config = dict(
    balance_bias=False,
    lr_router=0.000275,
    qk_norm=True,
    optimizer='soap_variant',
    lr_mult_up=1.17,
    lr_head=0.00555,
)
Below are experts of layer 2 (counted from 0) of a mixture-of-experts language model. Rows are named router (the router's row for the expert), down (a neuron's output weights, with its number) and show model dimensions 384-511. Each number is 200 + 40 x the weight over its row's rms, rounded and kept within 0 to 999.
After each expert's rows: a language model's description of what the expert responds to. This comes from a sample of Wikipedia text that the model never trained on.

# expert 13
router,171,187,212,169,151,237,134,138,144,192,179,202,206,211,194,176,272,220,107,173,204,218,217,200,119,197,177,210,147,272,153,292,175,190,199,224,181,175,196,190,197,248,230,189,231,229,219,145,141,229,192,217,215,227,170,219,216,233,123,156,118,273,205,124,156,146,135,156,219,207,235,126,189,210,188,120,221,176,222,179,177,227,180,179,246,198,157,227,148,228,260,195,250,234,161,274,204,225,155,188,211,208,140,224,242,232,162,206,202,256,195,209,220,173,232,221,131,209,167,207,217,185,212,116,264,133,201,232
down0,240,165,309,298,231,194,260,213,220,191,288,194,258,256,144,279,232,175,170,183,207,189,211,183,223,133,228,198,201,137,94,277,197,165,242,242,255,226,200,205,163,216,169,203,224,176,222,162,154,193,168,266,179,259,237,106,188,153,162,133,301,200,203,213,237,152,153,134,218,257,196,214,230,115,197,127,233,138,234,197,180,249,159,209,255,286,237,176,170,127,208,235,236,162,150,266,184,234,221,229,254,195,177,175,180,206,210,195,204,252,227,167,175,167,190,171,136,220,233,142,212,130,247,230,297,257,165,212
It responds to: Prepositions after verbs or participles, mostly "in" before years or places, also "of", "to", "for", "on".

# expert 14
router,209,185,211,145,194,227,163,183,133,239,177,203,258,195,195,145,251,130,173,193,149,231,236,190,153,168,162,173,205,226,161,297,139,209,257,244,231,165,181,194,171,138,189,172,271,216,220,122,170,196,201,207,220,199,189,254,198,234,170,172,102,245,141,158,172,171,133,257,203,270,218,146,212,232,157,134,216,135,219,230,193,183,167,233,203,173,179,197,201,259,263,195,267,192,173,269,204,268,159,200,162,212,170,218,192,195,186,213,159,230,200,235,166,128,170,186,143,160,173,197,181,190,197,131,214,184,193,150
down2,140,198,163,199,111,163,197,177,255,240,218,217,218,234,259,243,203,125,233,162,216,244,214,227,170,232,161,217,239,246,207,231,217,197,198,206,242,198,219,198,255,213,212,190,206,286,175,187,149,162,231,100,167,211,187,219,183,307,181,205,167,246,158,260,169,213,247,128,220,148,189,202,176,129,288,180,219,169,203,152,174,163,269,216,245,164,206,198,214,200,183,146,211,199,212,245,195,199,160,251,192,154,157,224,170,215,162,210,215,193,183,242,152,254,214,164,150,211,134,193,169,127,223,267,190,223,201,172
It responds to: The word bus and transport terms like railway, route, station in transit sections, plus assorted pieces like it, Jr, park.

# expert 4
router,190,155,226,162,177,231,154,187,131,202,134,195,285,186,229,151,268,126,157,175,154,272,239,219,162,175,161,157,172,235,156,286,156,238,235,247,225,200,169,192,168,158,197,209,256,198,208,133,182,245,170,220,208,188,156,243,188,206,168,182,136,263,154,138,153,159,149,254,207,245,237,165,209,220,165,141,232,168,236,239,203,193,177,240,237,200,178,210,205,271,277,177,265,200,215,292,189,265,197,215,158,210,166,181,194,214,133,204,170,245,184,219,186,150,181,220,105,161,202,222,174,213,192,128,232,179,213,155
down2,178,240,176,201,227,180,164,237,215,236,175,226,179,239,222,214,228,208,239,208,205,133,204,261,208,148,253,189,214,250,177,174,201,251,185,187,184,225,255,163,214,220,139,175,179,154,115,248,158,200,240,213,259,180,159,201,173,236,213,210,185,257,165,288,182,201,223,192,256,223,164,175,214,168,222,168,218,207,203,205,192,198,196,191,192,161,197,196,211,228,201,104,218,224,146,222,258,305,252,137,216,200,274,238,246,173,200,197,212,181,201,206,225,119,210,273,240,240,145,231,225,257,184,196,282,217,319,178
It responds to: Clause-ending commas in narrative prose, plus from in name etymologies like derived from, and the, parentheses and quotes.

# expert 17
router,193,158,228,165,173,223,150,191,132,213,138,192,283,186,230,147,266,125,155,169,155,270,235,214,159,179,145,155,171,239,144,293,153,235,237,247,239,197,169,184,173,152,190,198,257,198,209,132,178,241,169,228,205,188,157,244,198,205,174,185,133,265,161,138,154,161,149,258,203,242,236,161,209,232,167,143,224,165,235,238,204,192,179,241,250,206,179,210,200,263,275,173,265,197,217,290,189,257,192,218,155,216,165,186,193,214,137,212,182,238,189,215,188,157,181,216,108,165,205,225,174,215,198,128,228,184,221,148
down0,147,202,271,178,279,264,257,213,201,218,179,174,199,211,187,238,132,145,198,196,244,236,187,235,181,175,100,192,198,138,219,227,149,159,128,190,238,296,233,168,184,182,244,291,198,206,193,182,141,140,241,147,202,252,248,237,290,125,214,237,224,202,186,236,161,170,181,185,197,290,192,238,191,138,148,203,238,258,231,158,148,195,343,208,222,247,189,235,233,205,261,266,174,201,225,192,132,199,254,196,224,177,209,215,270,195,172,111,196,201,280,220,184,265,210,242,254,269,221,228,250,148,205,199,208,208,238,213
It responds to: "the" and "a" before named things, year digits, and role or measurement words like prosecuting, coordinator, measured.

# expert 0
router,159,163,252,148,191,196,179,173,100,195,137,216,245,203,181,152,238,169,152,199,183,242,233,197,182,172,161,160,177,238,184,315,160,245,200,257,222,200,177,189,149,163,191,187,262,175,219,133,194,237,184,214,189,172,177,231,188,170,186,183,148,278,163,117,152,175,144,244,198,204,238,154,228,240,178,143,213,126,211,238,218,194,159,253,254,210,198,202,185,270,269,140,250,183,184,266,202,240,170,217,174,244,158,185,225,223,127,209,186,251,187,209,189,168,192,210,137,176,178,208,192,182,169,121,231,170,198,147
down5,177,238,239,238,204,159,258,171,94,218,210,180,161,157,218,170,264,224,266,216,252,100,260,209,184,166,201,222,204,212,247,206,226,199,188,188,188,126,139,233,317,227,215,199,125,176,193,238,141,166,187,179,166,184,157,223,179,191,104,218,227,133,177,204,289,218,242,208,234,163,260,202,84,150,222,251,207,205,94,267,199,308,193,136,248,202,151,252,192,242,250,204,220,198,193,192,201,133,180,188,130,168,193,189,181,190,211,235,252,211,233,184,128,243,230,222,177,94,210,175,246,267,181,234,187,242,159,211
It responds to: Mid-word syllables of foreign names and places plus heading words like Gallery or career, as in Or-mo-ž, Dyna-mo, Lan-ca-shire.

# expert 7
router,174,206,218,142,150,180,136,151,167,194,166,149,239,211,240,156,243,224,164,192,149,259,219,248,166,217,149,227,176,280,145,316,184,215,208,242,178,228,196,209,207,201,187,211,250,195,202,163,214,206,189,176,188,219,132,241,247,188,178,195,113,291,203,192,156,139,109,179,241,245,252,156,195,192,224,110,184,221,199,226,227,211,195,206,268,163,145,169,140,307,250,186,263,207,179,235,210,234,162,217,180,254,157,155,209,219,165,211,163,175,211,207,221,149,208,167,142,178,217,193,178,207,163,127,230,172,181,159
down3,220,117,225,174,150,187,229,103,142,203,215,193,167,185,210,191,161,216,183,173,167,256,223,234,160,153,174,208,216,237,254,176,129,235,205,164,160,179,191,203,182,278,201,189,252,182,209,221,179,218,261,172,222,215,197,283,185,235,229,159,260,281,258,132,159,158,185,211,234,238,194,250,190,152,150,187,183,184,227,219,163,182,229,135,220,164,198,217,193,219,143,266,214,194,179,181,249,156,128,224,171,211,113,212,175,182,187,154,215,208,210,161,168,192,189,243,191,187,291,279,227,220,187,227,198,204,205,169
It responds to: The preposition "at" after verbs, as in peaking at No. 9, opened at, occur at, plus table pipes in chart or sports articles.

# expert 5
router,170,206,251,161,186,231,173,206,181,224,153,196,191,150,252,186,271,158,146,197,193,227,237,235,190,196,186,121,193,247,193,266,148,186,203,168,193,250,213,219,235,152,216,183,297,194,169,142,156,220,184,257,153,124,167,198,236,137,213,227,114,247,209,93,221,268,140,249,138,238,240,189,192,215,182,215,278,173,221,145,150,216,137,229,259,216,192,178,189,281,285,154,264,192,287,231,157,259,257,137,169,255,155,199,173,233,188,199,177,225,180,254,209,180,197,285,103,195,199,244,187,201,177,131,202,239,164,170
down0,129,158,137,218,200,248,249,255,224,214,221,152,213,202,162,263,141,162,194,233,231,267,250,151,245,171,193,188,129,207,197,220,179,302,223,159,327,214,176,211,211,103,112,261,255,218,208,108,273,163,128,150,242,146,267,223,258,278,196,176,205,194,304,243,214,228,161,143,213,205,305,154,244,263,194,161,209,210,241,169,102,242,200,204,169,277,147,199,255,185,253,210,190,191,267,156,194,197,221,210,212,242,238,235,201,163,182,197,203,214,159,294,225,180,139,164,177,246,197,243,210,217,215,142,219,211,256,213
It responds to: Dashes opening list items after a line break, especially infobox fields like "Born:", "Genre:", and album or team lists.

# expert 12
router,188,157,243,131,177,212,172,174,158,224,200,190,243,222,212,145,228,177,150,181,224,218,218,181,197,188,169,207,167,255,169,328,139,235,182,224,233,225,220,186,173,189,248,206,251,223,169,166,195,248,161,265,193,160,191,210,190,175,181,178,87,235,168,150,152,193,152,240,182,222,222,168,242,209,159,139,217,183,204,248,217,147,146,242,233,179,187,170,161,274,283,171,286,197,206,268,178,242,196,213,175,231,148,199,203,214,140,198,172,271,226,153,161,155,170,186,109,130,214,186,218,169,195,104,269,191,256,162
down5,244,158,197,196,157,213,179,137,213,204,234,169,193,156,183,263,226,206,247,222,184,170,156,209,174,157,144,242,106,214,236,161,228,236,195,256,170,186,271,243,206,206,313,236,261,261,180,241,265,212,215,259,183,187,109,188,210,225,184,267,248,190,206,223,159,219,268,200,169,194,174,169,222,236,115,168,193,223,168,179,244,201,140,204,236,198,288,221,255,195,173,120,214,245,125,207,208,237,204,149,155,234,179,262,212,216,152,175,218,181,236,183,177,204,193,233,179,199,248,201,153,159,235,97,243,208,217,162
It responds to: Sentence-opening words after a period, especially However, also In, As, After, while, but, plus table pipes and line breaks.

# expert 1
router,199,143,183,218,140,214,195,205,153,232,140,199,260,146,202,168,293,200,196,146,152,276,176,202,195,197,158,183,167,216,190,243,209,196,202,221,233,171,220,182,156,210,188,190,231,262,209,131,160,242,212,194,212,252,144,249,246,232,189,176,144,219,167,169,152,216,137,211,165,256,200,157,208,229,197,147,198,147,229,205,216,245,215,255,151,226,117,200,170,238,239,156,213,183,163,283,224,221,255,165,190,161,168,257,213,177,152,202,165,228,220,247,233,155,256,207,149,206,171,209,262,212,164,156,262,234,265,136
down0,188,176,190,194,182,186,168,284,200,247,249,165,262,217,169,203,234,224,163,276,291,237,220,174,219,174,207,200,237,160,201,158,233,222,173,176,216,204,239,266,179,173,162,228,208,194,127,198,150,215,185,214,237,127,256,80,175,180,240,239,251,199,142,138,164,172,220,224,230,166,194,209,201,209,188,168,216,185,216,274,134,218,225,203,234,207,235,170,227,169,213,126,181,173,178,185,262,158,267,229,203,180,245,195,224,210,200,119,155,295,201,154,192,249,130,168,163,202,155,221,165,189,249,251,204,201,166,241
It responds to: Mixed tokens in sports tables and prose, notably "Team" in racing and relay tables, "also" before verbs, and name word pieces.

# expert 9
router,195,152,229,162,173,231,151,188,127,218,137,200,279,183,223,146,269,128,154,175,153,266,236,204,169,170,157,156,177,240,151,292,158,238,233,252,227,203,173,191,161,155,198,197,256,198,209,131,180,234,169,225,204,190,158,239,194,198,171,183,125,263,157,141,155,161,152,260,208,240,239,163,206,226,164,136,227,172,237,237,199,191,175,240,246,195,176,213,206,267,269,176,267,196,217,290,188,259,194,218,154,210,164,193,198,217,137,220,182,242,182,218,181,150,190,217,109,165,203,221,171,200,188,129,231,184,215,155
down2,281,162,237,202,187,219,183,246,181,234,218,221,258,154,231,207,163,262,282,200,242,221,260,125,232,106,207,183,140,209,185,234,232,160,210,203,227,273,246,181,143,240,221,147,156,278,231,164,216,218,154,201,165,214,129,180,122,182,214,206,156,169,199,247,154,224,129,204,258,212,188,235,134,321,181,198,235,160,181,252,220,165,267,194,130,244,234,161,190,256,239,187,268,260,268,222,257,183,229,201,202,110,235,142,246,218,154,223,195,230,194,171,292,135,186,152,164,242,196,172,125,146,220,219,175,177,148,281
It responds to: Bare space tokens before numbers in dates, lists and tables, such as born 1947 or helixes 3, 5.

# expert 21
router,205,161,232,158,170,230,157,181,137,203,146,194,282,188,239,151,262,133,159,164,161,263,218,168,168,189,176,160,163,254,170,305,146,239,218,229,251,194,156,182,143,138,180,175,261,200,221,126,184,220,178,201,205,188,179,217,186,186,156,176,121,244,187,149,143,165,144,261,203,235,255,183,205,223,175,136,192,167,248,227,179,181,182,233,248,174,167,222,160,261,266,181,264,198,186,292,188,247,186,209,150,230,161,225,185,211,169,192,164,246,212,223,187,150,161,236,101,162,203,219,176,194,188,132,217,182,237,161
down3,162,184,132,174,269,210,268,177,168,198,200,169,166,236,137,155,207,210,132,169,247,206,225,176,145,243,139,270,186,197,182,162,181,208,206,211,239,225,157,243,214,144,256,223,182,206,194,139,214,182,179,245,159,203,177,251,219,238,227,204,178,169,181,152,245,159,216,162,156,241,162,185,190,229,204,232,187,225,253,183,191,195,206,229,151,193,185,252,186,162,212,233,223,227,256,249,146,191,135,235,155,147,233,184,224,206,212,226,191,222,208,84,245,176,191,169,155,224,144,210,203,165,255,253,202,172,164,168
It responds to: The word "per" in population density phrases like "people per square mile", also per- prefixes such as persistent, permitted.

# expert 6
router,210,158,228,181,184,232,198,155,104,257,151,186,254,177,210,139,232,145,150,179,167,240,222,217,209,198,177,189,183,231,160,257,159,255,213,226,193,185,145,161,201,204,222,196,289,176,224,133,125,168,177,253,244,162,186,262,194,236,212,196,167,228,206,149,194,200,192,216,253,211,213,197,199,234,162,113,151,221,229,196,175,193,142,249,234,151,213,214,218,248,261,147,227,211,185,282,173,274,236,202,162,221,141,259,205,190,181,195,194,206,198,207,159,124,176,216,136,160,209,219,165,159,144,183,212,183,268,151
down5,165,147,189,178,185,201,281,197,130,265,216,203,236,178,160,184,163,216,169,171,203,115,226,132,199,243,184,243,180,213,154,166,167,212,171,223,135,269,191,194,203,207,162,115,173,228,244,196,210,225,234,235,206,183,265,301,192,238,218,148,187,195,307,222,218,186,257,163,144,173,171,211,185,215,236,213,240,187,212,218,134,87,175,297,184,195,218,238,197,210,231,190,200,237,282,192,156,176,262,230,146,221,140,195,219,143,264,206,185,234,194,182,195,233,152,140,144,236,242,150,168,229,254,229,205,143,259,175
It responds to: The == opening Wikipedia section headings like ==History== or ==Club career==, plus to, modals can/may, and digits in tables.